Experts of a small language model.
Size: 12 layers, width 96, vocabulary 16384, 16.6M parameters.
Below are experts of layer 6 (counted from 0) of a mixture-of-experts language model. Rows are named router (the router's row for the expert), gate (a neuron's input weights, with its number), up (a neuron's input weights, with its number) and show model dimensions 64-95. Each number is 128 + 32 x the weight over its row's rms, rounded and kept within 0 to 255. Numbers have three digits each.
Before each expert's rows: a language model's description of what the expert responds to; "comes after" lists some tokens at least twice as common just before its tokens as in all text. This comes from a sample of Wikipedia text that the model never trained on. Tokens count by the router's weight.

# expert 25
Description: Year digits and prefixes. The leading digit of a year split from the rest, such as 1 in 1942 or 2 in 2008, and pieces after un- like in(habitable).
comes after: ", ", " in ", " (", "–", " ", "-"
router:134149174141158131114149145166159104180100150087066107087082108161130183114178076158136138141133
gate0:162169096133141165159158142152147160167129104104150092136071057153176142108103097098079146130188
up0:117150115129148097127128112110133121080214098120130155140080116093084126086091135088072143153201
gate1:159172130103177102154141109125132114153111109111078092078090115151109129133155181112105138130137
up1:163155103104118103180166065141115159180117152095095132125160167090143125114109175137151156180151
gate2:118154130156171160113154137084114092131141136113110128121120218152095111128174125115147158147155
up2:094146103132108081150134095164153145153104160093117131129112110136162064133169133130119107132101
gate3:111096159170119134138108145106201180159155117091184160157068158118140149162169151150145164130123
up3:118137077166144151116113152124067141084074133105086095095065109132165175145094102124167170086065
gate4:137137124151167131156130135064123097129164178065091127087160108162079141130165162154226134125143
up4:075148098092157134139110140153108150168067112162128116022106116110170147162162129179116094153128
gate5:139173169173134169134115109068144112140138169130131083084139086140134171141173123112081155097143
up5:177111120188100181147156125159097120109172138127091121129145093161115068072122189104140111147161
gate6:141150144106140117145114142062150118218150142122143142105086132136135067150156131111137149097144
up6:161154143123195143126183127189139124167135162102145133137084152098133138177167160149127153153112
gate7:115113134116089132124239114099117134160123134125097096148088144113146118139153082135094131127114
up7:149111143120133144073071127160111111100111134128144170114169139070128152102067088081154035116149
gate8:146165104072147082073090146160168085183150166139131120142155112068191148134129077099129159116110
up8:135109164132105141131123146142081130135133184113084114157120119105106111153138131127184192059095
gate9:102103180148104084109120083152140095144159071156041162142190098142107146167103108097142141100162
up9:185116085136134126174177151098100190110130139087180152108139143101142145078082098150128069146138
gate10:181222118131094127163173092091113099111158096151160153153075127106064178115126144131096116108128
up10:180070168060135159135122158146158095105137157095116175183224117080132082136062138144123167174091
gate11:164116176084121129185147131132107089192125128152163140103088095078142146107141186100117088135076
up11:112100086179101127123184085137156135119122081127172152189037133094089072093149145136089116108163
gate12:169119150120142122152144122123175114196117127130130166113125138091187128167207136166158093164172
up12:135162078147161142121099103132112106140118092144095089164062143153109088184141144079129078109145
gate13:189161105113141140110181126140158106146075174150050100110189153090187113116155102101135147078081
up13:136195141064171099162125120128126133103103134143113152122076162147133121138115120136102172137100
gate14:158092084160084124108112155145158066125119134094129156124145126132173160107146106069071126129103
up14:160150150156126086086117086114178108109147168191076152126120117099120144150200095128117056106132
gate15:180155126101151127086126143134175125176103115119175130150078109156117151073083095089134159109088
up15:150139166150088141144148136194127156099160133116123135111089079105162123120112094106191178116088
gate16:132134159126185119153150084108159182222112139130123121099152088105119115202176151112085104091148
up16:096124153159141096189145069185101096150145150082136103107054125182129124152151104144140187144092
gate17:158069088137172087130145134108185069160135155078139098107160147122145171141193087129152097148141
up17:138052144114113138092125148136132136104151176134071181190095116059158150080136112090107083122065
gate18:062144164165141148069186122117073175190124108088159142113139103117175163080186120118152137112126
up18:110125123098127150152084135146107181062122076145145023121068156165078130142105144143182082113108
gate19:109143131135134177196171125100169151203126144148128109128065122106109133170159158135192130113127
up19:123155150116109080141128108109066153098150160119108198165125226105139136140156116152101085168131
gate20:161171135131133096089141131131089140128108142088156142077115105086112184148151149088148077107112
up20:061149105089149168169136078046131185162103138113116109104145158103162113119144186177084056095122
gate21:103174147163174117116095115113167091119170112084102113136118101120146144141118139141121149119197
up21:130113174088126186100080091126129122100166191147133074103128069154129144104211126103178110118123
gate22:093176149175135134120186169117110109125122156164144150146090132072134152149229123091104153080119
up22:106096161083093131062112163097085098126109083134104176109134172189087107164084130158164142167141
gate23:096158132097057048166186133146147172107156145136119113137159069132151143136166112091137075134101
up23:108126163116061084138086154106174117105108113136129077151092129097135145111187107085117127125150
gate24:115170125149190130130078094132149121189152075146131102100118106093095125122093146139071158152110
up24:107162060120110069151102175165128099112106157147073116091162132139134098160095136098138102150214
gate25:139164145236152125158115165135099083194137182092171075023091119125162134147152145113155128148130
up25:126155163142190113144181144152141185146104178120107120180124120113124074099138141108134167095189
gate26:185093173124090122145145089043143136160168125137100079131093122154141130127099099099130141104083
up26:119128082192132124149186144161134124083129148088117116123119096139124106152110116125185117168180
gate27:178139094181150143123116160097153141109102154141105055112147151121120096105105119048168130087096
up27:067075082122138103103125091107128148167141169152098122096141177105186067095133116142067122102100

# expert 43
Description: Infobox field labels. Field labels and codes in infobox-style lists, such as PubChem, RTECS number, Kingdom, Family, ISO, and coordinate separators.
comes after: "\n", "\n\n", "-", " ·", " MP", ":"
router:138063095139138141141081116159109139151081127160153146143100135180138137064081089111176163161108
gate0:206113104149117122065154154095108084120189182109162088107102164115161187123108174115162104103127
up0:127147134098120148167135078105155142151136092121128122168136147175127160131118154142086069172166
gate1:112130111062169190136153127091134130136123190120157071137118080099172109101121126084164141089076
up1:094119129176121145194176087143104126110097177147115068114105100132201085119133157097187106127091
gate2:150133067076172092081114184102156148068146142163192071163111121095115130142095133085091157098153
up2:085183163148064093118111132120119106139143123171104186118152090103137114105143097148133124176193
gate3:151089060140101097079110099089167155109125094139107095087157112120111156140054112134138094157152
up3:179088148158107138040124118137153146099178111148152112167110108145124182133155105148151094145103
gate4:200115147162059167177173117114125100120125146136107160106136097116153139094153104107080108096127
up4:111137159180185095108131158147152090115153113136125100155145093129102117211092144198100086179168
gate5:172154085095057133088141146142117161081084173151145137100135106150153127189061155091155180125119
up5:143109162139081157137182122134140071129134121118093150151109105138188041116089124143139144123122
gate6:177119092183136122164124120120127154138094088091109128124094153129125125164064106146150153109128
up6:139186135116135154142138108112080115103147109118081131109104185132134051136181093119109043123106
gate7:169119095102080151148070078091138150105140103105109111154122155085156107134136077103175135140135
up7:162165175159138123151148079127100131094096170153126172119106186145200124141111154123139198151137
gate8:112152156080125116155122164146126075103147141130138090176090108125168119123085107151128175137092
up8:137108126143138166114152126146103103131090128111112132092162163131114182109194144207123110137131
gate9:205094100096115166146056128111116135096181169101165106111132069138166093152115182077141165102142
up9:145118110083142101135106141155126103168083148110066128159145136133098221112189143102151179175099
gate10:161120039079153087111113080092142087184145152139107128076144182155149141119037124095170103128200
up10:111064077125132095135180084155156156157067126174108161145096161125098149098105112039074127128139
gate11:179110147105135173158155090094091168090122127099102147142134204135158076107211112060140101130150
up11:148144175116063191143108108101073101156128145124106085102157161124178160155147103132088110105059
gate12:119103091117215079169103188145130103091104128075142110109120104098185112121130110113189129101115
up12:137138068117151090159153084161237148099143113143106086147136124173132114116095131132095129156152
gate13:163192126123080077142075145107108134088127111172135103114143147117160117157122094077117132133127
up13:109111122091145164095143096141112111138071089111113177188115092090125114097119113155078122185153
gate14:071075064130143134150187090100105123137112111140125086116122116142138115128146111149130176085105
up14:149071115114183185124137181140155128156113086166135086144132114160150127112169159124094145123107
gate15:138142068129134115174120123103101123133181132146149132119175158179152142124092185113134174156119
up15:122064136106134140113082113110123123100172150125133197202129116107091106089126172141204136113158
gate16:117094138136069057128087129117144132151156084110147115145114139174141138147081165058134119121104
up16:164163208178185154117094136139122175094129114079122091107158163097160075125155160164123156074110
gate17:202134108101116153149097101178152133129118128105170102118160107125159079114156108067152182164102
up17:136124147099135168179137146136047138112141179111130138087093094159152117132085154085062177148145
gate18:144050101158144122113091131086135138148119142113140119133125132129117103097068168122162066129133
up18:102157120130163083087130085093076090077101160182136121123112128095180036109079096146120126100166
gate19:142147074125158072110099200074114210157096127140158079159117039147148172129126102122141168169115
up19:125078060148114090102159173181075137138111127139081133140089118086138098158156132080122163140064
gate20:122091062103118118089100127106106137139102098158133159154118157129111119099142129063153172096093
up20:140178126166142147101186081153126114140196112045086133102117180133146119090197151143107127128158
gate21:134194102184102129169114125087158140122104121133127152162137106127102104079080155070197128128095
up21:167126101155174129095145076093124128108117174131043170048146141172191119162095088116091146121149
gate22:121079108129152117134150128126143104115098129116171115156089081076157142116045092117165193116079
up22:137096178056105122136124112083088107114102133049115191134083165145090123144086052194123089187149
gate23:197103140096186072128108162127122106095071098066130114116127136142130165130103131151184118180137
up23:150145109149098143149131143151212098088108108131143087117163171063132124079174143128074121155090
gate24:157139065126180131144107128115136214160087139155111103142129137140150151102124091122193176107143
up24:188106127174077105127144070165139133109105176095114120125073146090155122145170178091115091096154
gate25:186128098124139122068148164128138143122147113139144161156079114191198121106128136056131168052139
up25:091087111099117120176123086150102133151141100104113116095134085159090104129105088129145134083117
gate26:195160102134133146140091154148158119140104106095101101105087079128088139106166138067212195146137
up26:134163115073086096134113092086140099157102154101149124129154060154162159104177113153137179168109
gate27:149145143156078075089116214117133146106077136126136116102122110141157163098098102118165133151104
up27:150135147107124151114154119104102149174111141081109148169143079133144096061143113139135168138120

# expert 34
Description: Vowel-cluster syllables. Syllable pieces like ay, ain, air, ack, ire inside names and words, such as "Qu-ay-le", "Le-aven-worth", and year endings like "015" in season lists.
comes after: "1", "2", " L", " l", " M", " s"
router:062160137103135097142098116182144132113116183174078160124116194143156125087108133157116124093178
gate5:091156086113151102121105157113208088116163166154112141137116189124126109130062089112170099132133
up5:200123112192114113082191170152162185125117145171117165133189100116163105154141146110101088156128
gate6:122120139105119158143177072146214142107119137185150153120093187094138099182080122069148100114176
up6:115138130104109149133155026138165094173097158187140165142125160067121164159158176142136125147117
gate7:116099103148163155079150088119116061151131132130148140138162152081166093124104120126136135040133
up7:152170106118138067154144087151121172151130080137098170088179164124118115144156175126219101104127
gate8:126148099128134097093139141183124148129142105160164100077107165090156094117096105158118126063166
up8:148063201075171074070143149123137126135135149176110075093165119113113175131149154126106093115126
gate9:135101154113152174072098130140131159150120094146065121097152171094170111104142178117101155083153
up9:090153119160103132150106083168120130110126107135155140119171099086162161091098091186131157159144
gate10:169127139076090158161113115182061126143116118133107122112110133130136158162122131157120139118138
up10:137085156162152090110169125155165176143171099155153168138113101135111072118152142184110101143128
gate11:095135107155119165092157103093121188141170112055133124126098122112143165153167185157071180167136
up11:119140178097125154104094137122149116144162111180120190121159129104130083166108138170156112123193
gate12:209085150071182129149153086099078124165163123105129185142084110089104142129096139092095102203119
up12:157119142110192107174127112129132089127138156135078108097114081159134118202102072145131097142133
gate13:130128187142170140119159170125117124091156119153103158187136166044181097126143129117165117135146
up13:169114145145097090094091128081175185177169166190117101098134098134171127145162097140119179113141
gate14:160138125112128077111175136059124130143157182160136140168123146099180164067112144115111146107104
up14:094178160159105112143087095167099094104139152129171142130101161116122091115125169177099119110119
gate15:155123084129136177141129082098171135104162102180136149147157121071150173119148063155137127137139
up15:139089100118081159145155201129075129093151118123140151131159154126124070127096146177087120098139
gate16:132174136089158138094182172098100150165205150132120099136065107137171146147136112110201121164200
up16:146158202133105157135121151157110128109167162113136103152133165078091135118076158188168147148139
gate17:132116144160129191140183106184082156143134126103131190116088093107149100112122112126135115107139
up17:103123163133187142194101148143155178149043153163105088187097100136183137131138217061182143135090
gate18:116176079118173168047128082151107164147159121187076168130125136092195192094106211117088122113129
up18:070054075109145119144139147136181155123184119171092118149092112097137113139085118144091143098177
gate19:162157104085143065161179171164129145071177096081147142166169157124150162121115174187123109080179
up19:082154102119170137151106128165138114162144106201088086112097116158085095139088104120131143156135
gate20:118129152130153108062142078122133157123138163101118129148105164105109172104141192110175091125096
up20:092179134155088151098117156154058154103083094136134089116117121100111102127102145110128180084075
gate21:086151137087175131139152119185119141145136159136113094125093189130132119150104171084145067091160
up21:175103179151208132149117134099117106164154099094159053122110110090177153108160128158145179081149
gate22:161145153105170094118155151127145178049157139129142191083107123136151100134105150092125163072125
up22:132112130119096079106095103138097127120103157114148146150126127077129175161120085114148098134102
gate23:154138059115146171098186157137187194080140149108125202129106139144177139154092187128144149120112
up23:107104123099099166121103115121146124099141119191154150134181107070126180163133122147109079109155
gate24:139137138112126131173153125146134132143116123140146133157123184132106156099111158066133165112165
up24:142133107154105087131125123137102083076149118182151138181138163153169135163134113081134027157080
gate25:114172142094158135164133142121092152152156179150141138086104127129146176120135142150108095099167
up25:159166179144095108133109113166135086112101141180124125155102104064173094129122110148094144102100
gate26:120152103085227161140098139193098128105169147123109144140171173068173168115115167139116101108172
up26:103136124085135160157140149104105103056129224086097155161102143129125114124176087174151162151118
gate27:162144148147159130124196145113105154103130152116160141140122179098129136135176138119104104107137
up27:167094161128100171141139170133145124084146118122128114175119104147132109109101161123096149147125
gate28:074151092123192161129084142135133141111115132081172122109113059055191181154188124134090159106154
up28:056138171145121107130140173176074160116098148117179147115126141117072175114159159078136113142113
gate29:090208077149129068102148155117179145125084129117134123155080153109135157123097150110133077137118
up29:150104151088140135158083158121168146103140179126140123142133148117088122155097109145113130054108
gate30:106133098157109125142204103097189148135120067119121126100176185113173133202160162074157120126110
up30:115136058131139105154126104134106116145121097054070147128077117126153132125156168086083122180182
gate31:162177144087089132171119138086157164123119184212133132102103170138142161172152142115118137179109
up31:203097108145176131130082096104070112131127150190065090205122112114109154158160145135160127096113
gate32:116176128093088139093143117164087161168162129164114174134082108097107131110134215160118101111110
up32:164112178168098106143119105126116104136156196106101117113161115107163167131138168140124107110115